config = dict(
    d_model=384,
    norm='rmsnorm',
    beta2=0.95,
)
Below are experts of layer 9 (counted from 0) of a mixture-of-experts language model. Rows are named router (the router's row for the expert), gate (a neuron's input weights, with its number), up (a neuron's input weights, with its number) and show model dimensions 48-95. Each number is 128 + 32 x the weight over its row's rms, rounded and kept within 0 to 255.
Before each expert's rows: a language model's description of what the expert responds to. This comes from a sample of Wikipedia text that the model never trained on.

# expert 27
Words within song, album, film or book titles and credits lists, such as My, the, 's in quoted titles, and infobox colons.
router [121 157 156 169 132  93  67 104  78 113 100 139 205 185  91 144 132 100 158  77 106 119 146  84 118 120 166 129 121 197 107 146 153 134 130 168  81 157 129 124  71 113 156 184 168 134 151 133]
gate0 [107 144 104 106 149 109 196 184 123 137 116 146 119 162 129 104 109 106 205 146 113 108 121 109 121 151 130  87  99 234  48 122  89 125 148 100 135 140 106  81 132 130 105 166 148 100 176 141]
up0 [134 117 117 120 121 147 170 143 120  92 120 131 141 150 142 120 142  89 167 120 165  91 147  92 141 155 192  80  97 219  80  75 109  93 138 129 129 123  93 120 122 133 115 144  96  96 107 164]
gate1 [166 139 169 109 179 115 153 153 166  79 115 163 150 146 131 135 121 141 127  83 114 131 124 126 115 105 141 120 103 131 149  72 160 180 131  90 126 126 103 113 157 160 168 109 124 170 124 132]
up1 [125  92 133 103 168 149 142 130 123  94  54 108 152 119 125 153 132 190 123 146  97 140 104 150 162 118 153  98 124 136 141  94 126  99 124 134 125  98 118 166 132 115 131  91 135 164 178  98]

# expert 28
The verbs is, was, were after a place or subject noun, such as the village is, the town is, plus name pieces like Hot(spur), Smith.
router [159 141 135 145 151  81  92 103 168  79 124 151 144 182 116 179  90  86 157 103  97 159 102 127 148 115 139 156 129 164 108  93 143 118 191 144 138 123 112 121  75 150 143 160 180 152 152 143]
gate0 [117 160 116 117 118  99 109 101 166  75 107 132 158 136 173 115 117 164 119 164  98 129 127 140  98 135 131 160 118 112  80 115 195 178 137 116 161 157 113  89 138 164 119 106 156 111 156 147]
up0 [120 114 122 144 142 112 107 113  58 177 133 113 137 137 105 121 132  92 125  46 147  85 118 110 154 139 125  63 171 104 118 122  84 104 135 147 100  94  68 184 177  90 143 129 120 164 135  99]
gate1 [143 106 111  93  74 149 152 126 150 173 139  93 104  85  85 160 158 158  80 147 162 113 179 170 124  97 175 121 118 166 133 134 164 100  84 207 119 183 105 133 135 170 118 123 150  73 138 134]
up1 [108 162 139 103 133 114 201  95  82 132 112 109 154 129 146  97 156  92 209 124  79 171 136  83 102 145 130 105 113  99  92 140 142 148 139 111 144  89 130 124  96 171  40  44 178 144 142 235]

# expert 1
Opening brackets and parentheses, especially before units, conversions or glosses, such as (mbar), (1.85 m), (also known as), plus table cells and math symbols.
router [121 158 143 137 137  96 125  87 127  81  91 171 158 188 184 141 169 122 177 141 102 123 102  85 109  92 240 208 136 209 123 148 112 113 157 137 157 143 125 184 103 123 130 116 189 111 128 112]
gate0 [154 104 123 128  71 149 153  97 146 155 138 166  74  69  86 114 123 115 112 119 119 167 134 197 151 115 123 159  88 108 117 147 110 123 125 119 151  63 111  71 138 176  94 105 103 100 164 133]
up0 [132 138 186 162 101 101 114 125 109 160  82  59  84 142  68 179 155 104 123  70 158  70 124 118 120 135  94  57 142 125  89  91 105  79  99 127 126 140 132  71 145 151  57 138  87 106 121 151]
gate1 [157 123 147 121 154 123 122 132 124 155 124  86 107 191 130 165 131 163  82 105 142 103 162 145 110 141 151 133 126 110  70 118 132 175 158 109  86 110 172 110 184 172 120 152 132 150 140  87]
up1 [ 86 134 115 157  98 129 160 125 138 116 131 134 130  81 129 131 135 104 190 134 110 137  63 125 123 147 140  95  97 133 136 131 119 107 136 132 147 145  86 139 105 160 186  35  78 130 156  49]

# expert 29
Middle syllable pieces of long Latinate English words and taxonomic names, such as contem-pl-ation, inc-rem-ental, corro-bor-ation.
router [ 99 159 143 135 154 159 133 148 105  46 111 160 183 205 173 147 106  77 157 152 105 151 168 157 173 107 143 155 145 152  82 140 141  89 150 159 135 103 100 154 132 120 128 113 168 106 108 141]
gate0 [121 170  93 127  92 115 117 143 154  91 110  94  91 109 115 104 122 105 130 135 161  77 139  99  57 149 160 114 145 138 123 106  71 118 137  98  80 103 100 176  95 126 122 185 145 155 128 144]
up0 [ 79  97 113  80 106 129 128 132 164 125  96  95 152  89 178 138  99 110 108 121 142 182 150 133 160 121 133 107  75 129  74 152 139 144 146 108 166 121 167  47 123 111  76  26 135 115 150 104]
gate1 [139 143  56 116 164  76 118 143 144 110 107 193 124 120 125 103  98 106 141 154 120  78 116 176  97 102  81  91 161  91 167 144 103 102 125 110 143 155 140 102 151  97 105 139 171 132  91  92]
up1 [140 162  96 196 135 143 148  90 124 172 138 135 122 132 190 177 143 151 120 123 164  90  97 153 126 166 164 146 115 132 187  74 134 171 127  74 127 119 131 101 170 149 170 184 153 117 120 115]

# expert 14
Word-internal pieces of rare proper names, taxa and places, often before a comma or s, such as Pitts-burgh, Zigongosaur-us, Boch-um.
router [158 148 140  74 123 172  75 107 113  90 109 169 147 251 163 123  28 133 163 113 169 138 139  73 144 138 173 166  90 130 103 157 128 105 165  99 145 117 105  98 124 130 123 113 174 168 159  81]
gate0 [124  65 132 142 105 150  93 145 164 127 146 166  87  64  61 116 165  99 160 106  64 117 123 188 109 108 157  74 107 166 153 102  88 136 139 129 119 110 144 161 147 180 120 175 162 125 160 160]
up0 [108 107 119 102 160 135 153 117  70 101 114 146 123 120 123 119 107 180  98  99 131 104 136 119 171  96 186 157 122 151  95  98 124 116 137 146 147 166  90 132 154 182 140 159 130 104 162 101]
gate1 [161 121 104 105 112 104 127 152 111  97 102 161  70 197 146 115 200  94 145 105 170 107 128 125 108 103 195 105  53 152 111 127 126 118 116  91 141 101 142 171  69 132 140 161  97 119 132 195]
up1 [150 126 199 127 206 120 163  63 167 143 187 164 158 134  99 166 102 124 164 170 109 129  94 102 150 139 108 166 130 142  99  80 165 129 125 182  79 170  99 150 139 107 145 111 170 119 101 117]

# expert 25
Common English stems split off inside longer or compound words, such as out(ages), fresh(water), discover(ies), organis(ations), high, down, school.
router [139 121  54  72  83 118  95  92 135  87 119 137 141 195 125 173  69  92 125 103 117 121 101 144 135 145 161 124  92 174 140 141 140 165 166 107 118  75 105 138 117 164 140 142 187 104 138 129]
gate0 [107 153  88  95 133 202 121 112  58 128 124 122 158  85 114 105 101 121 157 169  84 178 119  68 101 117 140 124 154 128 134  45 129  92 160 143 112 116 182 164 133 181 156 145 161 144 113 124]
up0 [ 73 142 141 115 119  91  94 109 168 175 104 134 125 154  86  99  79 150 183 157 169  78 151 164 165 142 105 124 105 127  87 130  96 122 159  42 145 136 148  86 152 156 106 156 120 181 178 158]
gate1 [120 167 109 101 167 138 150 118 148  91 118  98 153 109 162 131 159 148 108 150 135 102 203 150  73 100 123 126 126  87 198 166 132 127 172 116 171  93  81 123  91 104 162 149 107 154 134  90]
up1 [172  85 158 202 100 104 148 126 120 167 166 128  81 147 147 116  86  54 196 136 152 158 188 119 143 147 114 153 107 139 128 114 193 149 116 145 120 181 139 134 144 156 116 129 155  95  92 171]

# expert 3
Capitalized words inside institution and place names, after the or United, such as States District, National, University, World, South.
router [102 109 106 192 124  82 123  99 139 110 104 109 127 138 109 187   0  92 141 145 108 153 152 124 142 119 144 133  82 221 107 132 149  77 134 164 118 184 144 159  66 155 128 136 159  95 105  81]
gate0 [123  70 162 147 157 130 125  88 168 123 153 170 132 116 124  69 160 130  85 127 167 121 166 130 118 158 139 153 139 132  60 129 162  96 167 125  96 128 143 191 154 177 118 177 171  93 172  68]
up0 [132 139  99  87 102  96 129 109  56 113 113 150 119 128 107 139 115 111 192  80 115 145  84  87 160 115 138 153 110 137 166 127  91 150 116 101 135 117  65 142  90  99 152 108 151 143  98 109]
gate1 [108 105 109 167 122 176 143 136 133  87 125 140 145 134 135 129 138 120 139 126 106 143  28 121  47 129 126  88 134  99  49 169  87 188 143 129 136 114 110 137  56 121 129 168 163 138  99 177]
up1 [148 143 138 159 117 137 176 149  75 104 106 117 178 128 110 125 127 149 147 115 133 150 194 151  93 138  95 165 110  78  82 127  80 123 140  71  62 139 169 124  95 139 150 130 138 121 127 155]

# expert 15
Periods, closing quotes and colons that end a sentence or introduce a quote, such as %. or formula:, plus row-ending pipes.
router [130 142 147 133 153 106  80  63 133  46 130 156 100 150 124 148 119 168 116 172 139 132 137 104 187  96 175 188 127 141 102 115 133 129 175 123  70  69 160 147  89 144 157 131 165 121 178 130]
gate0 [114 160 150 121  92 129 119 141 134  89 100 117 164 144 104 119 151 114 144 125 171 130 215 101 141 120 139 134 108 163  81 102 103 142 136 138 125 128 118 139 106  65  46 140 186 186 102  96]
up0 [117 123  79 104 112  95 108 145  96 125 142 110  71  86 232 106 111 160 113 151 132 108  71  82 168 149 154 138  83 125 154 114 135 134 147 121  80 139 107 108 137 123 136 116 108 134 123 141]
gate1 [126 176  94  98 111 120  73  89 145  91 134  38  96 124 104 133 109 140  83 186 137 148 154  67 132  79 105 105 147  94 157 123 153 150 126 125 136 135  73  55 158  30 112 139 128 151 107 108]
up1 [164  86 177  85 162 132 142 190 143 177 116 203 162 165 100 138 173 143 141  74 145 116 107 172 180 139  99  94 169 147 135 156 139  97 105 143 118 167 135 177 116 171 137 132 129  79 179 123]

# expert 24
Inner syllables of foreign or unusual proper names, such as fic in Benfica, z in Salzburg, uz in Moruzi.
router [181 144 123 160 109  79 130  91 156  82 165 164 185 237 144 133  53 120 174 119 111 135 162 121 202 101 158 135 108 154  88 139 118 127 149 157 150 104 106 119 102 134 121 188 196 122 143 156]
gate0 [ 90 110 119 139 157 132 143 152 159 132 136  89 117 128 101 100 108 147 137 168 151 122 115 165 146 111 131  83 121 138 102 114 170 139 174 183 209 131  69 144  79 113 186 143  90  55  95  79]
up0 [173 146 118 123  77 144  98 107  75 147 138 154 138 139 145 101 174  98 104 106  96 180 105 110 127  99 107 164 199 138 182 108 130 158  95 147  36  88 144  98 172 179  79 121 163 155 141 121]
gate1 [120 149  96 113 128 125 197 103 118 115 131 168 173 139 121 135  66 111 163 110  80  92  96 109  83 148 148  88 124 126  99  79  73  95 160 104 134 105 184 110  82  95 130 148 141 169 110  71]
up1 [109 147  88 119  61 158 132  98 108 160 134  69 139 147 161 143 110 130 143 111 133  79 130 142  93 115 114 115 153 118 135 163 119  95 165 131 104 103 135  89 113 140  62 122 123 119 160 143]

# expert 31
Final pieces that end a word before a comma or period, such as year digits in 201(0), ethnic(ity), fem(ale), and nouns like business, December.
router [153 176  77 112 150  99 125  97 140  74 108 173 181 161 152 158  57 135 127 104 137 152 147 136 151 131 192 171  56 158 102 102 147 110 187 151  76  80 119 113 137 112 149 129 187 137 151 137]
gate0 [102 134 119 173 152 175 154 125 133 105  92 116 160 137 101 169 151 117  95 151 130 151 236 119 141 170 185 148 120 124  89  87 162 100  97 148 130 165 163 158  93 162 142  67 129 108  90 112]
up0 [164 138 169 104 177 129 129 156 133 104 173 157  87 132 100  63 173 142 166 152 128  93  75 156 153 134 125 123 132 152 131 155 167 176  90 182 128 175  86 120 106 141  87 142 192 165 118 148]
gate1 [104 120  98 117 136 140 139 127 193  79 123 240 162 112 131 105 149  96  98 144 107 135  90 122 153 170 104 102 135 142  62  78 103 120  76 121 170 119 116 143 161 131 160 108  77 117 155 151]
up1 [161 108 149 143  88 107 117 151 111 121  65 126 141 188 105 128 136 129 174 122  97 154 103 112 133 145 117 146 142 158 191 168 101 111 144 135 120 147 157  83 133 141 134  94 152 123  36 123]

# expert 22
Capital letters and first pieces of personal names and surnames in lists, cast credits and tables, such as K, Mc, Bu, B(ong)bong.
router [152 153 150 108  97  82  74 104 141 125 114 127 134 255 106 133   7 130 154  88  99 132 107  89 153 133 146 145 135 184 119 129 139 109 154 190  94 122 107 118  86 142 138 127 129 159  99 172]
gate0 [127  76 148 171  71 155 101 118 134 143  93  90  82 239 178  98 136 126 115 119 143 100 120 137 102 141 123  58 125 121  99 121 123  93 113 124 148 125 100  88 115 103 164 119  90 178 119 126]
up0 [133 164 137  94 128 104  81 162 137 190 131  22 126 126 167 122 166 128 154 107  83 166 118 119 112 172 111  49  97 137  58 113  84 117 157 146  69 107 163 103 150 151 147 107  90 137 120 125]
gate1 [ 94 160 172 132 147 114 103 150 181 148  72  93 130 134  90  94  81 116 105 166 125 146 117 119 167 112 141 133 139 158 119  62 137 130 129 133 144 117 117 137 137 191  74 126 131 146 136 113]
up1 [128 119 137 140 110 132 175 123  85 138 203 126 159  96 147 102 101  90 167 118  55 135 113 105 133 147  51 141 132 114 161 170 135  87 135 127 137 137 166 155 138 107  65 135 135  82 123 117]

# expert 13
First word pieces of longer words, often Latin prefixes or consonant clusters, such as dis, trans, comp, su(icide), arg(uments), ab(stentions).
router [117 144 102 122 124  96 104 127  92 113  69 124 145 255 141 159   0  93 138 129  88 157 140 122 141 148 154  62 134 197  92 112 166 152 144 123 103  75  75 157 138 182 172 121 135 113 133 177]
gate0 [101 128 146 161 102 151 124 121 117 105 137  94 152 203 136 161 130 131  92  65 119 112 103 122  95 103 154 171 115 158 107 119 118 170 190 148 153 133  92 192 128 119 128 118 160 160 114  42]
up0 [164 110 138 118 131 105 106  86  95 139 114 161 132  69  96 139 117 157  85 204 103 172 153 171 106 159 132 132 109  50 133 160 131 135 127 148  81 163 159  99 106 140  61 152 153 122 100 179]
gate1 [127 161 107 113 132 112  93 126 132 115 108 119 130  67 137  88  83 104 157 151  91 114 139  92 166 142 165 114 155 196  88  88 159 121 110 168 120 173 167 119  90 102 165 158 123 132 126 172]
up1 [177 161 161 181 205 109  85 147 151  93 195 145 160 129 120 133 184 150 132 130 179 201 143 170  89  97 152 169 148  96 165 187  93 140 112 131 122 140  97 103  92 152  83 136 127 115 143  66]